Weights of a small mixture-of-experts language model, trained from scratch on English Wikipedia.
Training: a variant of SOAP for the experts, 1594M tokens.
Below are experts of layer 8 (counted from 0) of a mixture-of-experts language model. Rows are named router (the router's row for the expert), up (a neuron's input weights, with its number), down (a neuron's output weights, with its number) and show model dimensions 192-287. Each number is 50 + 15 x the weight over its row's rms, rounded and kept within 0 to 99.
After each expert's rows: a language model's description of what the expert responds to; "gets" lists some tokens that make up at least twice as much of what it gets as of all text. This comes from a sample of Wikipedia text that the model never trained on. Tokens count by the router's weight.

# expert 4
router:36 44 21 52 37 33 51 64 59 46 44 40 76 73 59 27 61 54 53 58 71 50 52 26 32 66 46 51 72 46 63 62 45 32 65 45 61 62 42 57 56 39 52 53 46 45 50 66 48 71 68 59 40 49 66 58 56 85 59 26 82 45 58 43 53 47 41 82 45 42 26 62 69 60 49 29 56 48 78 46 64 42 47 62 41 50 58 40 44 25 57 69 35 30 77 72
up0:46 63 59 61 20 61 10 61 48 48 23 47 37 49 50 51 50 45 49 48 36 75 17 50 63 18 44 42 41 41 70 47 29 59 49 56 37 48 24 58 67 43 59 30 45 36 13 68 55 55 50 68 44 60 79 42 56 34 60 92 53 57 46 34 51 69 44 70 41 46 38 50 70 57 34 28 63 48 42 50 49 51 02 51 55 70 33 38 75 67 37 60 49 35 54 50
down0:56 31 44 56 38 79 56 32 36 43 61 44 52 53 23 45 37 61 55 61 48 46 55 54 51 45 47 69 62 49 48 51 45 45 66 55 47 59 23 66 50 62 47 48 57 40 29 51 45 52 51 70 70 51 50 42 29 54 36 66 61 56 54 69 49 51 78 68 36 36 80 52 70 76 50 48 50 47 46 61 41 35 49 33 15 52 51 35 56 46 49 46 50 39 42 65
Foreign name particles
gets: "de ", "-", "', ", "da ", "e ", "la "

# expert 1
router:54 61 56 51 81 54 53 44 63 51 19 64 30 47 66 78 52 60 49 53 60 49 55 41 54 28 54 66 51 38 71 28 42 46 56 48 41 42 55 52 44 66 24 53 72 45 48 37 49 52 59 59 51 63 49 77 58 18 56 59 59 37 50 49 91 67 33 18 71 45 60 31 50 61 37 33 00 63 57 14 61 50 75 70 27 56 50 38 51 23 45 53 38 40 57 53
up0:33 52 47 53 64 40 43 74 52 56 52 74 20 79 50 25 63 42 55 74 43 55 57 54 47 38 56 34 59 34 11 63 54 68 15 79 66 36 29 44 63 50 74 65 53 72 33 52 33 31 49 56 38 27 38 49 40 28 47 31 46 38 33 70 57 61 38 35 35 64 57 39 59 57 73 34 46 50 42 33 57 53 34 63 51 43 57 65 78 30 12 77 75 52 80 57
down0:48 40 40 45 92 46 60 67 38 48 52 42 54 74 54 48 44 62 38 49 69 39 54 57 43 35 61 19 73 61 60 34 48 62 74 51 65 47 45 34 30 31 80 56 74 42 29 41 63 52 75 71 43 40 49 29 39 49 59 62 30 66 67 56 43 63 45 37 66 11 46 46 26 60 54 68 27 48 40 63 20 10 36 54 28 33 68 61 75 33 68 40 52 38 69 57
Adverbs before participles
gets: "also ", "re", "only ", "Sch", "later ", "Le"

# expert 16
router:40 43 26 51 53 53 42 58 43 25 58 36 75 63 38 52 54 67 53 43 41 39 53 72 44 42 50 50 47 73 75 35 45 50 45 47 73 37 66 55 40 64 34 37 44 38 60 52 42 50 36 56 49 47 29 28 51 35 52 45 47 64 41 45 12 14 29 22 55 48 39 36 52 36 66 51 71 50 66 61 49 39 54 45 73 61 18 48 53 37 50 74 52 47 04 51
up0:44 54 64 50 37 23 33 65 53 49 67 43 67 27 39 30 57 67 69 66 44 36 45 43 43 56 69 50 42 34 46 37 43 49 62 42 41 33 47 66 48 68 57 43 53 66 77 87 99 38 43 56 32 44 43 45 62 62 53 69 41 36 53 85 48 44 48 27 71 50 53 47 42 56 58 63 66 30 57 64 48 43 35 50 64 58 77 43 52 47 37 34 68 46 49 32
down0:51 53 33 39 27 46 45 43 53 46 40 27 47 75 32 32 57 44 20 41 46 39 80 53 42 51 57 51 30 70 44 65 41 46 72 43 30 40 39 35 48 57 61 48 43 82 55 66 58 50 44 25 46 38 49 45 53 56 37 68 33 42 64 48 50 81 35 31 59 77 37 59 51 55 28 68 30 46 60 00 53 55 47 44 36 35 52 49 48 34 52 53 52 45 46 37
Apostrophes and time openers
gets: "'", "In ", "early ", "in ", "’", "late "

# expert 8
router:51 67 48 42 75 53 55 55 20 49 57 47 67 53 62 57 52 50 43 19 58 64 42 64 46 48 64 51 54 47 51 70 39 63 58 35 69 63 41 42 51 72 47 51 81 44 51 48 58 50 74 53 58 50 56 80 57 47 81 42 46 73 57 51 19 42 58 65 46 50 40 59 70 59 29 56 43 48 49 51 25 56 72 54 24 77 51 54 47 26 61 53 53 57 80 60
up0:36 33 50 60 30 59 63 32 51 59 61 46 46 18 46 71 44 32 30 45 56 60 51 49 57 59 20 24 64 54 46 40 39 06 55 62 40 50 34 65 45 41 49 30 64 65 43 07 67 63 28 49 48 49 56 64 57 56 58 44 54 16 18 45 64 48 65 18 57 40 58 17 62 71 50 53 50 59 99 40 63 64 37 57 47 54 52 63 71 31 51 41 18 54 54 38
down0:48 38 30 56 23 53 53 35 81 66 44 57 53 39 54 70 61 29 36 46 34 64 57 49 40 37 57 46 32 28 47 67 26 50 66 50 42 57 46 59 40 38 52 38 32 40 46 19 33 50 58 51 28 23 45 52 69 35 51 66 51 34 43 60 79 55 37 66 47 64 59 51 39 43 37 58 55 51 47 69 25 66 77 49 38 42 43 49 59 47 44 62 35 51 44 39
Title-opening words
gets: "\"", "s ", "The ", "not ", "the ", "a "

# expert 14
router:49 46 63 54 35 44 47 62 39 58 34 22 27 09 58 54 38 55 39 40 63 60 47 68 44 43 54 72 58 46 68 40 43 56 50 41 53 33 49 74 49 72 43 77 29 36 58 51 57 51 33 49 86 40 50 35 46 64 62 32 81 51 35 55 43 39 44 62 43 54 67 71 52 34 38 59 21 34 48 28 29 47 26 64 75 37 42 39 63 66 55 80 37 47 62 51
up0:37 59 60 42 49 10 66 53 49 51 58 23 48 41 58 44 44 51 43 76 42 64 50 75 51 68 40 27 68 39 58 59 57 34 56 53 41 61 43 70 62 26 65 80 36 63 43 46 48 65 53 50 77 28 53 23 30 32 67 44 67 71 41 47 43 69 36 55 68 57 43 64 25 56 24 46 69 38 35 55 46 45 32 53 58 58 61 51 65 60 29 60 85 36 64 25
down0:58 67 42 42 58 54 67 38 64 53 42 53 58 37 52 36 78 81 50 67 52 35 79 77 43 51 16 25 64 65 36 46 45 49 53 55 51 50 41 53 53 30 81 50 57 53 45 36 66 52 52 51 55 46 40 37 50 42 52 46 28 43 28 41 46 15 47 27 66 38 30 70 18 71 62 47 39 65 61 70 18 45 62 52 42 31 42 74 55 17 38 36 80 48 53 32
Saint and title prefixes
gets: "| ", "San ", "High ", "New ", "- ", "of "

# expert 19
router:59 42 75 31 38 50 29 43 51 68 76 87 71 49 65 57 50 46 55 54 44 54 56 50 25 34 45 56 43 44 43 70 52 66 16 62 77 28 55 39 48 66 54 53 64 33 63 65 54 69 59 25 76 34 55 77 56 59 53 50 48 47 62 55 42 59 57 35 43 29 79 49 50 46 52 41 35 33 62 48 71 58 72 64 47 52 41 58 65 43 68 64 45 56 57 67
up0:73 57 52 57 62 61 35 28 63 70 11 42 72 62 54 30 63 17 40 56 24 27 58 46 36 80 38 54 64 37 34 35 41 55 30 41 46 61 20 36 33 47 60 49 45 67 67 42 50 28 53 30 30 18 50 55 44 49 26 42 56 35 67 43 27 59 47 52 68 55 28 44 70 44 40 65 48 47 56 51 41 01 39 66 49 37 17 61 58 43 68 67 31 47 42 57
down0:31 45 68 33 41 72 47 39 57 36 36 51 42 58 42 31 61 37 51 54 38 45 59 19 68 50 61 46 45 40 76 57 79 53 43 68 51 58 72 36 42 47 84 31 42 27 41 31 75 50 38 35 49 58 48 30 30 41 32 41 53 39 56 57 74 50 48 60 86 39 46 36 44 71 45 49 40 44 74 66 41 61 43 38 64 56 46 90 30 47 37 67 43 47 48 49
Table numbers and years
gets: "0 ", "2 ", "1 ", "6 ", "4 ", "5 "

# expert 30
router:23 65 46 84 26 43 50 39 82 61 81 35 74 58 80 42 47 22 27 73 50 60 42 60 54 47 48 40 58 40 48 48 40 20 47 28 57 59 55 63 56 45 40 59 56 48 66 47 34 53 38 29 58 66 70 70 61 66 43 56 64 63 57 49 69 42 49 41 54 35 53 63 35 34 73 84 56 43 68 16 63 32 54 51 38 39 71 45 64 48 57 50 54 16 87 64
up0:39 28 43 72 65 53 52 60 64 40 57 80 44 27 26 60 53 19 41 63 65 45 57 71 46 56 48 63 52 53 48 59 45 53 59 77 42 33 71 44 48 57 42 40 28 60 30 57 35 65 66 32 55 79 55 51 37 46 52 32 40 51 70 37 17 44 26 66 72 74 59 70 38 60 61 65 26 52 43 24 41 45 39 74 32 71 64 55 39 46 63 54 68 51 68 18
down0:57 58 62 50 70 79 83 50 37 59 57 56 54 50 33 55 65 58 39 63 42 52 81 52 60 40 46 45 32 76 41 67 53 60 72 34 27 56 29 53 37 37 55 29 53 23 57 43 37 55 39 86 37 06 57 19 67 37 51 34 41 58 20 38 49 50 20 32 63 67 60 30 70 36 44 54 63 75 46 44 64 56 42 46 50 51 84 63 58 87 73 45 67 41 30 56
Table cells and openers
gets: "| ", "\n\n", "As ", "as ", "- ", "; "

# expert 23
router:48 38 50 46 25 53 50 50 39 51 39 59 42 44 61 25 50 42 51 41 51 53 55 60 28 45 36 60 32 33 17 74 43 43 52 70 21 69 55 57 34 40 43 42 59 43 58 22 55 44 59 66 42 62 56 56 37 39 73 41 35 53 63 37 48 58 33 64 38 41 43 28 69 28 43 40 54 47 52 86 62 64 65 54 70 63 50 57 56 66 55 62 39 57 55 28
up0:64 62 43 56 43 48 37 69 41 45 55 59 55 60 52 33 18 39 58 67 31 45 26 41 26 66 47 45 58 39 47 41 38 50 70 66 24 25 26 55 45 47 77 49 32 31 74 53 47 47 42 32 46 51 79 66 53 53 63 43 62 85 50 31 32 61 56 77 48 54 71 49 72 68 47 37 39 48 39 66 51 48 35 66 56 40 56 48 29 46 57 46 35 39 62 43
down0:56 50 34 31 43 43 65 32 48 51 66 60 64 47 53 54 29 49 46 49 62 34 39 51 77 63 44 68 59 36 49 46 66 84 79 30 66 44 45 56 61 64 39 63 56 49 47 36 12 38 51 14 22 56 72 30 45 37 63 51 69 59 47 86 48 64 57 49 62 57 54 55 81 76 46 27 40 63 44 50 30 31 48 48 64 60 36 37 15 32 76 73 59 52 55 62
Signs and position nouns
gets: "−", "season ", "+", "–", "th ", "-"

# expert 24
router:50 22 59 62 48 52 61 40 80 76 71 58 74 61 70 32 72 34 38 64 61 26 23 58 35 50 57 25 60 51 46 82 70 60 56 46 39 67 51 73 65 47 09 57 43 44 32 35 41 62 45 64 44 58 44 34 57 66 59 56 43 64 34 64 48 74 91 65 53 66 63 42 46 72 48 81 40 65 46 32 77 55 40 45 34 57 48 41 47 78 64 26 39 46 70 59
up0:52 35 43 20 71 41 39 57 37 54 34 40 32 48 38 49 63 75 56 54 44 57 49 47 24 80 41 13 50 39 32 64 36 55 37 70 65 32 57 47 52 51 66 40 39 53 80 38 52 30 63 21 35 49 55 49 46 50 57 51 66 32 38 74 59 56 36 60 46 22 83 52 74 26 52 49 49 70 42 37 46 50 54 44 52 74 60 43 49 45 59 28 52 59 60 47
down0:71 44 47 35 45 61 56 64 49 59 42 42 58 63 13 73 58 46 29 69 49 28 46 24 38 61 57 50 75 49 60 35 42 38 44 76 45 43 38 47 55 57 58 51 47 51 80 38 34 53 62 27 60 46 35 63 56 57 49 11 28 58 78 29 66 39 55 44 41 53 53 45 35 44 57 76 69 64 41 71 21 63 84 92 33 63 59 66 49 25 45 21 29 47 37 57
Purpose and agent prepositions
gets: "for ", "by ", "with ", "of ", "to ", "after "

# expert 22
router:59 26 15 66 72 54 58 42 86 60 40 61 71 25 99 36 58 24 47 62 47 48 26 53 43 34 58 96 59 40 52 68 51 52 50 44 42 57 59 66 34 53 09 63 57 50 42 56 39 52 43 51 48 59 47 53 49 41 68 49 61 66 50 48 62 64 56 29 44 47 34 68 39 65 65 52 59 56 51 33 70 51 46 38 48 44 64 34 35 58 54 19 42 41 72 76
up0:57 71 44 60 36 85 68 35 78 65 66 61 45 50 30 59 49 43 42 59 67 44 65 49 49 73 60 83 56 38 26 47 35 63 55 56 54 69 61 42 15 57 40 54 32 83 51 68 36 20 34 61 38 51 61 48 39 73 34 59 33 48 73 17 60 34 64 77 78 15 27 41 45 65 23 22 63 58 42 81 45 43 71 65 33 74 37 49 71 46 23 54 30 84 65 51
down0:55 27 59 30 69 60 42 58 41 52 62 37 41 63 29 56 66 68 62 52 69 55 69 50 57 49 50 47 42 38 73 55 17 52 76 47 70 45 55 36 65 55 39 57 56 33 81 44 77 41 32 51 63 43 65 35 25 46 38 46 29 48 85 87 67 55 41 34 56 52 74 71 48 55 39 46 66 33 47 70 63 45 49 43 72 18 26 53 68 37 53 56 56 56 47 63
Clause-linking after subject
gets: ", ", "and ", ". ", "which ", "He ", "that "

# expert 29
router:52 73 32 30 51 38 77 62 47 63 59 36 40 53 53 08 50 53 33 45 35 42 33 52 60 45 10 12 47 47 30 85 59 27 49 43 46 59 57 87 56 24 28 57 45 51 49 50 26 40 49 45 63 51 33 59 67 60 58 37 52 64 66 50 93 63 46 67 55 58 29 58 39 52 56 61 35 67 08 44 21 61 41 49 42 48 51 34 32 63 51 24 48 57 43 44
up0:68 59 59 61 50 54 28 56 29 29 43 37 60 54 46 80 61 51 33 39 70 78 72 64 15 49 69 60 86 52 38 57 52 51 27 60 63 33 38 60 47 38 35 44 34 47 40 57 69 65 70 40 51 65 61 44 64 38 58 53 53 60 55 24 27 47 56 46 41 58 72 60 50 51 51 48 30 33 40 48 29 45 46 54 42 41 49 49 20 48 59 66 77 57 51 80
down0:31 87 38 28 76 62 62 31 44 37 45 34 63 40 43 59 43 84 48 56 81 53 73 45 40 36 55 72 42 42 43 44 43 37 72 53 38 50 18 53 52 41 61 47 62 30 48 31 59 35 50 21 26 47 88 48 38 56 31 70 37 54 41 38 64 32 49 26 38 66 51 69 64 51 59 33 68 57 41 26 53 34 11 65 81 54 51 47 30 51 48 50 47 42 30 58
Statistics and census prose
gets: "| ", "; ", "km", "was ", "a ", "the "

# expert 28
router:48 58 58 44 58 53 64 65 22 70 41 80 65 31 39 67 44 67 75 32 46 61 51 41 56 64 36 13 64 66 48 36 34 44 49 56 62 29 59 52 39 53 70 54 42 40 47 63 62 41 56 50 68 41 39 38 47 54 31 37 54 17 47 50 19 48 77 38 52 52 49 42 50 55 52 27 86 49 58 66 38 47 60 59 54 31 39 54 56 41 31 44 43 55 25 51
up0:65 47 49 49 43 41 74 49 58 37 52 66 45 42 94 47 64 46 60 47 37 51 93 50 60 47 51 70 23 35 40 64 56 35 56 54 42 52 55 30 41 38 40 60 56 33 67 61 15 50 67 39 65 48 42 45 73 18 57 66 62 50 59 38 43 50 44 36 61 55 33 56 59 58 65 65 46 52 47 53 58 20 23 39 24 49 31 44 49 52 48 41 54 31 74 32
down0:66 37 49 48 40 63 70 61 61 54 45 58 52 81 79 48 45 41 50 62 57 54 57 50 68 65 54 50 41 34 34 65 47 68 39 47 73 50 39 53 25 19 35 51 60 42 50 40 51 70 38 11 42 44 40 54 57 43 53 49 33 39 65 62 48 60 56 46 63 43 42 57 57 44 49 50 61 31 43 48 46 56 50 63 61 66 57 42 76 39 32 51 74 41 52 48
Number digit chunks
gets: "100", "50", "0", "5", "9", "1"

# expert 5
router:68 44 64 54 51 48 63 47 69 51 50 53 44 44 74 36 58 34 74 52 36 26 45 51 64 56 64 52 36 40 51 40 44 61 50 42 52 51 37 52 22 40 44 47 48 44 67 65 23 43 29 44 57 49 39 47 35 58 23 26 54 53 56 65 29 52 83 79 18 61 56 52 55 50 84 41 35 42 62 17 52 47 53 36 21 76 47 73 46 61 56 54 49 31 40 51
up0:54 59 75 37 33 40 60 46 40 35 40 62 44 39 48 26 53 53 60 52 46 54 69 45 40 32 63 44 60 68 35 40 56 63 42 32 38 59 56 61 56 32 47 73 55 63 59 41 54 58 33 44 28 38 62 45 66 77 40 64 60 52 65 35 57 59 26 34 26 60 24 17 49 35 58 52 48 50 47 12 35 74 86 53 65 70 27 37 54 45 47 63 68 66 53 75
down0:63 35 77 89 56 57 51 47 69 52 39 69 57 40 49 57 55 40 34 52 56 52 54 34 35 56 32 54 44 36 52 45 46 54 57 50 43 41 51 43 48 73 27 86 58 35 30 56 45 56 33 53 83 54 43 58 55 37 52 43 65 46 53 31 49 44 53 43 42 41 19 47 60 50 42 49 48 41 17 65 42 50 69 75 41 54 48 65 43 48 42 49 40 28 55 53
Line breaks in lists
gets: "\n", "==", "== ", "===", ")===", "VI "

# expert 38
router:54 46 47 56 31 72 50 54 29 45 86 44 77 69 59 36 30 25 50 80 61 53 61 42 08 53 77 60 63 56 69 85 56 40 51 60 68 45 56 62 65 55 62 56 54 61 48 64 58 49 19 39 77 51 75 79 45 54 52 45 42 45 35 56 58 54 52 50 58 61 59 51 42 58 73 50 29 42 32 57 39 44 34 55 40 45 31 51 84 30 69 37 76 44 56 47
up0:46 40 19 45 56 32 40 30 67 52 36 55 62 39 98 56 65 39 45 59 68 61 57 78 38 54 45 45 45 60 59 55 43 96 78 45 61 17 41 79 59 34 49 36 43 47 51 33 45 56 47 30 77 54 53 89 53 33 44 69 56 44 59 55 37 51 39 65 53 69 58 36 34 42 31 28 39 66 44 43 46 40 55 74 50 27 46 49 75 34 49 32 47 52 76 45
down0:29 50 34 41 68 58 52 58 67 59 70 35 59 28 22 67 52 07 41 46 27 69 48 65 49 22 74 58 76 29 49 69 67 70 45 59 65 65 66 52 50 58 35 37 32 35 63 38 46 37 54 46 36 38 69 55 47 60 36 65 48 45 74 43 55 46 66 30 48 60 50 70 62 71 68 71 38 28 74 48 60 40 59 42 82 28 26 33 56 56 33 48 52 34 56 43
Country codes in tables
gets: "| ", "USA ", "for", "For", ") ", "; "

# expert 10
router:60 62 47 28 21 53 43 29 35 59 31 30 53 33 33 43 50 67 53 41 42 37 64 45 57 65 48 33 41 31 52 75 53 76 37 65 21 49 30 61 41 44 72 43 27 67 76 61 38 35 47 47 50 43 28 62 60 60 55 47 47 24 59 71 37 45 50 41 56 65 77 49 27 41 24 67 61 54 50 54 38 26 52 38 54 50 53 61 51 55 24 45 73 45 26 54
up0:34 37 61 70 60 42 68 48 21 29 60 32 13 24 41 58 32 29 53 44 59 41 31 42 66 58 42 47 29 37 22 32 47 67 60 40 73 53 36 42 76 56 25 49 39 44 38 53 47 42 48 42 48 64 51 45 52 26 84 42 50 51 34 50 28 47 57 71 83 57 45 37 45 78 75 51 32 51 45 36 47 52 72 58 54 41 39 39 67 51 41 47 37 41 57 66
down0:54 51 53 50 50 49 65 52 43 50 31 46 50 28 21 51 60 38 43 72 66 77 50 36 26 62 73 77 43 24 46 23 50 47 54 54 48 16 44 22 62 34 02 68 48 48 61 44 45 45 61 71 91 68 43 69 36 50 29 29 68 55 58 53 45 49 32 42 79 24 50 52 45 34 52 36 47 77 31 40 52 54 45 68 57 43 66 58 56 53 45 52 46 34 57 33
Section and field headings
gets: "|", "information", "career", ")", "Personal ", "|---|---|---|---|"

# expert 13
router:57 65 65 49 43 74 40 47 38 40 33 59 49 60 50 48 45 50 51 65 41 59 72 64 52 69 65 62 50 36 40 32 40 34 45 37 34 40 26 49 53 43 66 41 62 60 49 64 54 52 45 39 48 49 42 24 42 26 25 71 38 37 45 52 55 20 66 44 46 49 63 29 47 56 21 41 65 55 60 60 56 52 40 38 31 52 51 38 61 47 41 56 56 51 24 66
up0:28 60 27 47 39 53 40 52 31 49 43 36 39 68 12 68 73 37 45 49 81 25 68 50 59 44 31 94 60 44 40 56 36 65 67 30 68 37 11 60 49 67 58 45 71 38 45 30 44 56 46 47 61 64 61 56 32 14 43 34 64 39 36 38 40 56 43 53 52 46 39 66 67 60 48 38 52 74 54 39 50 55 60 43 83 69 26 44 53 46 60 49 70 48 37 25
down0:49 54 27 41 33 48 61 42 62 59 30 65 83 77 40 47 72 61 43 70 41 26 46 68 52 40 61 68 28 64 32 53 71 99 46 52 58 34 36 41 34 55 32 45 70 46 58 89 46 51 52 39 55 32 41 15 76 28 61 52 20 56 54 64 58 79 56 52 60 21 71 43 77 54 33 65 72 47 55 42 44 66 62 44 56 56 38 49 38 52 15 58 61 39 78 62
Foreign name pieces
gets: "a", "i", "o", "y", "z", "as"

# expert 7
router:28 45 30 61 70 65 58 49 54 50 43 99 56 57 46 45 57 54 53 17 76 41 48 72 09 32 50 55 31 59 75 31 45 63 53 65 44 51 51 73 35 46 50 22 53 45 60 25 61 45 62 62 36 68 50 47 49 57 74 54 45 55 38 48 50 65 34 46 48 21 45 59 30 34 50 40 31 51 44 66 52 53 80 62 68 32 64 44 42 26 42 53 33 59 52 53
up0:65 53 70 60 55 50 52 60 20 55 37 51 82 54 62 32 56 49 63 55 58 62 46 48 47 37 63 66 33 21 50 43 40 55 69 81 25 37 35 32 64 29 44 45 91 46 61 38 52 34 44 52 45 38 38 56 64 59 61 54 67 39 53 10 48 56 61 51 38 45 81 26 26 39 59 55 52 60 46 56 56 35 39 99 37 42 48 80 35 43 76 72 66 78 59 35
down0:67 60 70 56 29 52 77 28 48 55 93 53 65 51 47 36 61 67 42 56 55 38 58 60 61 56 45 24 41 69 42 33 41 42 28 61 36 50 50 45 48 47 43 57 72 50 54 57 47 52 61 70 67 59 65 57 52 49 49 66 87 52 68 70 62 51 44 47 40 44 50 52 43 54 32 41 54 26 49 66 40 47 33 41 32 50 59 33 46 65 52 49 35 51 41 40
Counts and ordinals
gets: "first ", "two ", "one ", "-", "three ", "four "

# expert 20
router:53 14 59 72 51 36 51 49 64 15 73 54 49 59 56 50 51 21 54 60 71 36 16 68 53 32 51 61 45 67 67 75 86 42 58 46 57 60 95 39 63 57 31 54 08 37 32 36 56 54 46 52 62 55 56 62 34 19 52 48 40 93 56 40 58 67 67 26 36 40 42 29 69 62 59 89 45 69 40 57 70 56 26 39 75 62 37 48 44 80 62 48 49 39 68 49
up0:60 65 63 48 36 34 65 56 44 83 57 40 57 42 44 49 31 52 28 96 13 49 47 50 55 66 10 49 31 46 53 76 38 24 63 51 63 41 44 28 41 43 42 45 54 64 51 44 57 41 53 27 34 31 78 52 50 51 33 51 57 38 73 49 25 63 59 60 62 45 48 61 29 47 56 48 66 38 37 62 18 61 56 62 41 28 55 82 28 38 32 49 37 46 31 33
down0:55 30 58 49 41 35 46 42 63 50 63 47 11 47 63 31 31 40 55 56 09 32 48 55 22 46 47 42 26 49 17 32 49 28 57 55 70 49 75 45 66 33 43 52 37 45 81 66 53 61 80 25 50 34 39 65 24 75 27 72 51 36 37 41 51 68 63 42 44 59 29 59 29 51 41 51 21 48 52 55 53 34 45 50 44 27 56 42 47 66 39 61 49 65 43 58
Location prepositions
gets: "in ", "at ", "of ", "from ", "to ", "into "

# expert 17
router:52 74 79 39 40 48 49 60 45 24 54 38 34 36 32 45 43 51 50 53 33 58 43 55 58 83 45 27 36 49 57 21 44 65 49 42 54 39 59 30 36 33 62 37 55 67 53 73 49 52 50 35 38 47 49 55 39 33 37 41 38 19 58 43 24 47 43 77 45 46 54 44 33 32 28 28 59 56 57 71 41 51 48 62 61 56 42 50 66 42 38 54 38 61 25 36
up0:52 41 47 58 47 39 45 32 66 35 48 81 95 52 41 24 35 40 44 36 33 43 58 78 45 57 31 73 26 47 49 52 51 64 54 51 43 51 53 64 59 53 56 55 63 28 33 34 31 22 56 51 54 54 49 66 27 52 41 40 79 41 44 53 58 29 53 57 45 47 46 71 52 38 54 70 45 68 15 80 37 29 01 32 45 49 36 55 47 54 64 53 22 22 29 49
down0:72 69 55 56 33 32 51 58 54 48 37 56 49 58 25 51 71 46 44 41 42 43 48 51 55 51 57 62 13 20 54 35 56 42 63 40 63 71 44 68 64 77 60 56 55 65 53 39 34 61 40 49 41 75 47 66 37 52 16 70 30 50 45 58 63 46 47 36 45 38 47 38 31 72 55 54 53 32 67 72 48 56 15 46 57 59 27 35 49 41 32 13 51 49 50 31
English word fragments
gets: "al", "in", "on", "ed", "ing", "er"

# expert 25
router:56 68 58 41 76 52 35 49 56 53 39 30 38 51 46 30 63 40 42 39 51 23 49 73 46 46 39 69 37 52 58 47 44 73 40 55 56 50 60 61 56 49 62 59 49 59 59 39 66 47 50 60 19 75 50 41 70 16 60 53 46 87 65 58 34 55 25 42 57 69 44 66 29 53 40 52 38 40 52 47 38 43 20 47 61 58 58 60 24 46 46 41 74 50 51 49
up0:68 61 55 66 28 52 56 57 64 80 43 54 38 50 56 44 70 34 50 41 60 37 41 15 79 31 32 63 58 59 53 58 31 65 48 48 47 71 36 53 60 68 60 45 65 90 83 54 51 22 41 53 31 43 45 44 64 37 32 36 65 64 87 46 36 48 49 59 33 59 40 40 44 42 53 47 33 47 81 24 58 51 37 44 54 73 56 34 64 77 61 54 06 69 66 35
down0:65 44 28 48 45 39 50 30 55 27 58 53 73 45 51 36 39 59 44 40 53 44 57 61 57 50 23 65 68 48 33 23 52 64 52 51 28 49 26 58 64 49 27 72 74 37 64 66 72 37 44 49 83 65 55 34 37 39 68 60 35 61 43 53 27 24 54 44 43 44 44 50 43 50 34 42 67 31 61 38 44 22 33 29 66 35 52 43 78 78 65 42 48 52 35 30
Conjunctions and domain adjectives
gets: "and ", ", ", "other ", "American ", "political ", "of "

# expert 26
router:53 52 43 46 34 62 50 43 38 39 66 62 49 51 50 40 41 52 49 66 53 54 53 35 25 81 41 67 61 47 60 41 48 27 47 21 47 45 64 40 42 35 77 44 51 57 45 52 55 53 25 54 65 53 54 51 51 91 52 47 34 47 46 52 54 27 58 45 57 56 42 44 37 64 86 83 46 78 63 55 45 38 69 51 87 51 47 62 57 60 45 61 57 52 68 56
up0:51 28 34 46 45 43 63 43 65 48 78 67 32 65 69 60 65 26 72 38 41 78 69 36 44 51 64 50 36 55 23 39 28 46 43 45 37 29 53 21 63 87 52 53 41 45 65 41 37 67 65 56 52 48 45 45 37 27 49 35 52 35 44 42 50 46 56 58 64 59 49 44 87 52 48 32 50 50 48 68 46 14 55 57 45 46 41 47 79 40 23 29 87 63 78 86
down0:41 41 33 39 47 27 58 45 61 44 46 36 39 46 46 51 48 43 45 37 64 59 68 55 28 52 55 73 61 43 24 64 59 34 64 51 58 37 65 28 62 51 52 34 79 32 33 50 44 48 58 43 47 46 37 55 56 51 64 50 42 67 59 23 63 40 51 65 64 31 47 22 55 35 44 52 73 68 57 00 62 58 53 46 41 63 46 47 58 77 62 41 58 50 53 75
Sentence-end punctuation
gets: ".", "-", ":", "=", "/", "g"